From a checkpoint of a small mixture-of-experts model trained on Wikipedia: vocabulary 18150, a shared expert of 256 neurons.
Below are experts of layer 6 (counted from 0) of a mixture-of-experts language model. Rows are named router (the router's row for the expert), gate (a neuron's input weights, with its number), up (a neuron's input weights, with its number), down (a neuron's output weights, with its number) and show model dimensions 0-255. Each number is 50 + 15 x the weight over its row's rms, rounded and kept within 0 to 99.
Before each expert's rows: a language model's description of what the expert responds to; "comes before" lists some tokens at least twice as common just after its tokens as in all text. This comes from a sample of Wikipedia text that the model never trained on. Tokens count by the router's weight.

# expert 60
Description: Nouns heading "X of Y" phrases after the or a, such as Municipality, Secretary, Minister, part, possession, Place of birth.
comes before: " of", " for", " in", ".", " to", ".\n\n"
router:53 49 57 67 53 36 50 57 56 55 56 48 62 48 48 43 51 49 17 57 86 78 51 75 26 34 71 57 58 74 29 27 67 61 41 52 63 70 56 10 22 80 32 49 27 50 33 32 43 21 39 61 43 53 60 33 55 77 41 59 56 57 58 35 46 23 17 26 30 43 40 40 39 60 62 68 59 67 54 47 44 58 84 45 34 72 50 55 69 49 58 63 32 54 47 49 62 53 49 78 51 68 66 68 42 45 34 75 54 36 05 37 65 84 41 61 50 78 50 33 60 41 71 24 46 30 57 38 37 41 66 78 39 30 62 40 66 56 79 35 77 47 56 63 45 61 62 60 47 58 54 33 22 26 39 53 57 61 73 40 59 53 54 26 66 54 61 40 31 48 58 36 30 49 40 25 53 55 53 41 52 35 39 58 57 69 71 60 50 32 55 35 69 39 36 35 38 48 57 35 42 50 41 66 50 47 55 22 67 59 53 23 45 30 74 43 58 27 41 57 36 52 35 53 44 48 72 34 43 61 37 34 58 70 49 58 49 44 61 50 36 58 71 41 54 61 50 37 28 47 91 50 48 30 39 61
gate0:40 39 38 53 48 74 61 54 51 43 51 48 33 56 60 67 49 50 79 41 61 46 39 45 65 43 64 44 63 57 70 12 56 31 29 35 46 41 30 60 65 37 53 41 28 59 42 59 35 73 40 58 53 68 46 28 58 49 65 36 65 64 58 57 44 53 57 59 36 40 32 59 32 61 42 53 59 50 46 33 33 71 40 29 45 31 72 37 82 63 62 35 65 28 50 37 46 70 72 51 42 49 57 46 45 69 35 47 51 43 45 61 27 46 07 74 35 63 47 43 45 29 67 55 44 37 75 67 35 40 72 39 68 33 55 34 62 44 54 55 43 82 67 59 39 33 43 51 74 39 27 49 49 49 47 55 70 40 49 55 51 38 48 72 24 00 57 56 54 28 50 75 73 29 33 64 34 79 61 55 67 59 58 69 39 76 54 63 38 55 34 53 28 35 53 62 68 82 54 62 67 48 33 47 52 25 57 53 60 68 38 80 72 65 35 53 52 47 37 42 73 88 47 56 55 53 54 37 42 62 14 31 61 40 74 55 55 60 46 53 35 46 60 80 47 55 34 45 44 19 59 48 33 63 21 91
up0:57 59 35 43 57 61 39 57 69 74 70 65 42 50 54 71 37 25 40 59 67 33 61 63 40 47 26 27 54 59 68 61 27 47 33 69 43 69 82 67 36 49 65 34 64 61 49 59 48 57 27 51 57 53 21 44 53 50 40 36 56 48 38 53 77 64 56 39 63 48 38 59 24 50 47 53 33 62 40 61 16 60 55 42 65 56 55 30 42 35 55 52 72 44 64 59 53 53 43 61 48 63 43 97 65 58 47 79 32 56 48 33 31 65 44 64 79 48 69 45 50 64 55 56 79 67 38 38 00 65 60 68 28 40 43 61 44 24 74 63 57 57 44 24 47 30 68 65 64 25 45 43 58 29 58 32 18 75 31 29 58 06 57 56 60 50 48 56 50 41 55 53 43 33 62 69 53 37 38 56 28 56 31 58 65 47 44 78 41 52 37 46 52 53 30 43 48 48 64 62 35 55 27 42 27 59 51 59 42 45 45 71 54 42 57 40 76 28 42 59 58 71 50 48 41 69 44 86 48 67 43 60 51 48 39 31 75 79 47 70 65 59 47 60 29 27 55 48 55 38 71 52 28 35 21 29
down0:72 57 61 49 40 34 60 57 50 69 55 46 57 31 18 55 49 48 70 45 22 43 48 24 70 69 42 77 33 38 29 65 62 22 40 64 39 38 65 68 46 59 28 14 67 68 53 53 45 38 44 33 48 74 40 56 23 77 29 66 39 37 50 37 37 81 42 48 47 69 64 61 40 47 31 37 56 63 50 94 49 52 04 44 29 36 48 68 36 40 26 57 24 65 51 55 43 58 40 51 57 37 36 72 58 43 48 35 34 40 42 96 37 40 56 25 45 52 48 58 77 60 32 62 16 50 70 49 61 63 64 63 41 54 58 30 42 66 55 42 39 42 44 55 80 61 37 64 71 63 69 60 59 69 28 17 13 85 53 47 28 73 48 60 63 53 68 61 36 46 35 51 59 48 44 67 44 46 14 45 48 59 60 45 62 67 32 63 47 47 52 58 54 46 73 45 22 38 76 60 35 43 57 46 34 45 39 65 48 59 49 33 41 69 41 64 56 62 36 56 29 51 64 63 64 45 35 60 67 51 47 40 29 41 58 54 46 55 47 50 59 49 40 56 68 59 36 70 47 32 64 34 71 68 60 46

# expert 3
Description: Closing parentheses, quotes, braces and math delimiters ending glosses, notes or LaTeX spans, such as (fùqīn), "), }$; also stray table cells.
comes before: " |", " |\n", " is", " (", ")", "\n"
router:65 65 37 57 71 38 47 42 50 41 70 66 61 57 63 37 47 32 53 59 38 31 64 60 63 56 26 53 31 55 49 52 07 57 51 45 46 38 62 43 66 19 70 64 31 45 55 70 42 55 44 52 43 35 42 32 41 86 28 46 69 63 56 50 67 33 79 68 65 63 36 55 28 59 56 43 31 62 42 63 39 39 54 29 50 65 52 39 54 63 68 21 59 40 34 33 54 22 36 56 73 42 45 45 56 51 71 67 80 53 80 20 08 52 50 64 47 66 63 24 48 51 35 46 31 64 27 56 55 45 56 37 30 70 47 40 42 49 46 55 46 41 30 27 63 42 63 44 52 54 35 24 39 28 56 74 71 43 50 29 57 50 86 41 35 71 53 47 60 94 53 34 24 49 57 53 41 34 62 42 61 29 21 26 62 23 20 42 68 53 48 55 66 44 43 53 59 67 54 47 68 35 49 66 57 33 53 47 58 76 50 59 56 79 83 45 55 62 69 64 50 46 38 38 50 52 56 52 59 69 63 50 38 63 51 63 45 80 77 69 46 32 50 49 37 51 71 36 80 44 43 30 53 31 67 60
gate1:41 13 50 34 56 37 20 75 57 44 39 47 47 36 44 47 28 56 43 47 64 31 75 52 63 69 23 49 37 63 56 48 22 54 34 55 32 62 74 70 32 78 41 60 09 46 35 49 38 65 67 49 41 58 51 48 70 79 73 53 46 23 39 57 68 58 24 47 54 32 54 74 48 81 42 42 50 37 62 31 45 73 33 41 70 54 78 58 61 32 54 27 77 42 46 66 75 53 61 63 48 39 44 56 47 34 53 56 41 44 41 40 69 36 33 74 35 45 62 42 29 43 46 46 65 41 67 37 95 39 55 69 69 46 27 65 54 36 71 40 36 66 45 65 46 37 61 74 73 68 29 57 18 52 31 58 36 55 40 69 45 52 45 47 48 56 43 46 39 35 25 62 38 68 51 41 33 69 63 61 50 56 44 61 34 27 51 36 68 75 59 57 53 54 51 50 63 35 38 67 58 58 54 67 30 61 38 84 41 43 22 64 65 09 56 69 72 36 35 52 36 72 45 38 35 43 54 59 72 62 46 47 41 69 54 31 44 42 58 58 50 39 60 39 62 55 62 50 45 25 84 29 64 47 45 66
up1:51 31 35 70 17 45 39 35 40 57 26 43 52 57 40 48 36 45 55 63 53 40 49 53 55 68 65 35 58 40 19 48 54 28 55 38 59 31 24 23 58 51 73 71 47 57 49 64 69 60 31 47 57 69 43 52 65 68 62 56 67 47 42 58 17 37 57 38 46 47 71 57 79 63 39 57 53 35 48 43 89 30 40 22 72 55 50 19 49 52 48 52 44 41 27 86 53 32 73 48 18 47 47 24 58 17 36 67 77 73 44 61 55 45 46 57 54 65 35 32 49 49 53 55 44 57 67 45 52 59 36 46 70 56 51 18 37 68 55 52 45 83 41 60 60 39 50 39 48 58 36 47 51 40 31 54 58 53 60 57 52 44 68 72 57 57 51 61 45 38 65 62 38 56 47 54 67 61 45 40 35 49 72 52 36 48 28 38 29 68 35 24 50 28 55 81 63 31 47 63 72 65 45 45 49 59 39 39 79 55 40 49 86 74 30 44 32 41 51 51 53 40 38 58 23 62 74 54 45 32 55 54 33 65 35 43 49 63 28 68 44 85 76 64 50 78 08 33 26 54 35 18 68 42 38 37
down1:42 22 69 68 33 56 19 40 55 40 25 42 50 49 64 58 37 39 58 67 70 39 48 84 69 43 63 62 28 35 23 52 35 32 62 29 67 63 55 53 56 54 63 54 49 64 49 24 62 46 36 51 64 34 52 56 19 53 34 59 49 19 44 44 28 62 56 35 27 52 64 44 82 63 54 81 55 22 38 42 57 55 42 22 48 62 43 42 33 23 52 57 42 42 57 81 31 63 44 25 66 58 41 47 73 72 49 49 54 52 56 62 60 44 49 68 74 59 39 35 42 47 46 50 52 60 58 41 42 57 47 63 49 37 50 25 30 54 65 57 61 73 51 41 54 41 80 49 60 36 25 30 64 49 51 40 46 62 38 59 43 54 41 51 52 32 43 68 12 43 37 38 70 62 19 39 59 46 46 57 58 24 79 54 50 43 47 30 40 42 35 54 48 59 61 56 52 88 52 32 51 86 69 31 57 70 64 53 47 77 60 62 19 57 43 45 63 28 74 84 42 47 62 57 56 70 51 49 28 61 48 28 27 21 33 81 67 45 45 34 43 38 69 34 57 62 84 65 59 37 71 65 70 52 53 38

# expert 37
Description: Plural endings and concrete common nouns ending a noun phrase, such as songs, guitar, walls, bands, professors, -ment.
comes before: ",", ".", " and", ".\n\n", " in", " for"
router:62 37 47 69 30 59 47 57 58 76 59 24 36 63 26 98 55 62 51 45 51 56 44 52 78 42 60 64 39 45 41 25 47 49 33 55 58 46 69 57 43 39 29 66 45 63 49 43 66 53 55 71 39 28 83 24 42 70 38 67 61 62 61 42 55 36 59 58 57 58 24 50 50 46 60 51 69 51 38 27 51 39 50 52 52 52 14 39 66 47 74 44 46 51 58 64 66 61 39 65 59 60 55 60 61 61 41 46 29 50 31 46 76 52 31 64 54 68 49 30 43 32 83 37 37 40 50 22 56 29 44 78 15 43 51 61 49 55 55 46 71 39 66 31 58 33 41 36 38 50 31 44 70 39 37 62 66 68 74 60 69 42 60 46 54 41 22 49 41 69 78 27 19 40 43 34 39 48 45 51 65 28 50 48 52 30 68 25 52 19 71 38 67 56 27 58 45 44 66 20 61 53 38 16 55 21 67 23 64 69 47 38 48 70 71 26 34 38 64 52 47 51 88 30 64 49 64 50 38 55 33 55 38 63 77 51 56 65 44 54 55 45 43 32 25 64 24 25 50 67 49 40 60 39 45 40
gate0:47 53 50 56 42 68 36 49 66 51 50 42 57 56 24 60 37 95 21 53 20 39 68 29 60 71 34 35 41 64 62 46 43 69 46 74 63 67 75 34 29 57 59 38 42 52 55 46 43 80 48 57 34 46 19 40 76 74 56 51 34 40 61 36 54 36 51 79 56 46 40 69 48 80 49 71 48 44 34 59 39 60 59 34 49 57 47 39 44 62 41 60 67 64 61 70 58 43 32 52 56 69 59 42 32 52 43 16 29 24 52 28 55 57 67 70 47 36 36 36 21 35 34 32 87 28 18 48 39 55 40 54 48 54 23 65 27 45 55 41 55 57 38 23 71 41 47 40 50 66 35 73 68 39 41 40 43 63 58 57 28 44 71 44 47 55 31 83 43 55 47 65 50 60 38 67 66 72 40 25 43 48 69 23 56 64 59 31 46 43 44 12 57 50 49 34 43 39 57 45 61 67 43 48 57 36 68 71 47 48 51 53 75 44 44 37 43 64 71 68 61 33 36 17 36 41 38 66 55 51 48 53 56 41 41 50 56 83 65 76 58 74 62 43 16 69 34 44 30 60 44 50 74 71 41 60
up0:66 50 66 23 48 40 54 43 88 71 73 52 23 22 45 72 51 43 48 68 42 48 71 52 59 58 37 47 57 29 24 29 71 43 56 50 81 35 78 62 39 50 28 38 47 68 54 22 48 76 49 73 54 16 45 49 45 46 58 27 37 51 44 67 74 56 58 82 70 41 28 63 38 54 50 57 47 63 61 67 38 41 42 46 55 75 49 54 50 44 50 61 83 62 22 70 61 81 33 49 49 40 61 26 70 66 48 50 41 55 49 56 66 73 38 48 52 43 33 46 37 74 47 07 37 36 45 25 56 28 45 68 39 62 39 46 32 40 44 26 36 39 47 20 49 50 48 40 42 76 18 52 49 49 55 45 58 60 43 65 32 63 68 41 68 45 26 20 64 39 56 31 49 31 37 63 41 44 25 51 45 67 68 56 63 64 61 42 48 50 76 45 51 37 31 43 31 57 83 44 63 86 44 31 46 46 63 43 47 41 56 62 43 54 17 40 40 43 47 67 63 45 72 41 33 68 59 51 66 53 66 71 45 39 32 80 44 40 28 60 43 69 62 30 39 47 46 51 41 61 27 25 67 50 45 43
down0:27 31 16 80 47 56 50 54 76 55 49 87 19 32 42 52 60 56 47 43 09 38 58 61 56 43 58 64 57 54 77 64 62 46 45 43 65 48 61 38 57 66 57 41 51 50 49 31 46 54 59 84 73 53 59 64 41 45 66 37 40 53 40 64 69 33 41 41 25 31 65 48 46 33 58 58 68 43 54 39 56 59 70 33 43 37 15 66 53 41 89 46 49 51 85 57 62 54 55 56 45 61 52 58 18 54 38 76 52 34 47 39 46 41 40 70 28 44 41 50 73 35 39 89 15 49 44 46 53 34 64 73 49 36 41 46 26 25 37 14 91 58 50 68 59 56 44 22 47 49 54 47 79 49 60 57 46 45 55 56 35 55 42 28 23 29 52 47 44 27 50 46 47 39 44 54 30 30 51 49 46 39 50 16 78 60 55 71 24 35 29 64 25 51 65 47 65 40 62 49 45 33 61 59 53 32 50 72 40 66 55 59 45 71 40 51 45 74 39 60 46 54 78 52 45 58 58 61 57 42 52 44 52 44 94 42 48 63 43 59 63 34 25 48 52 75 24 58 42 35 61 58 57 69 55 54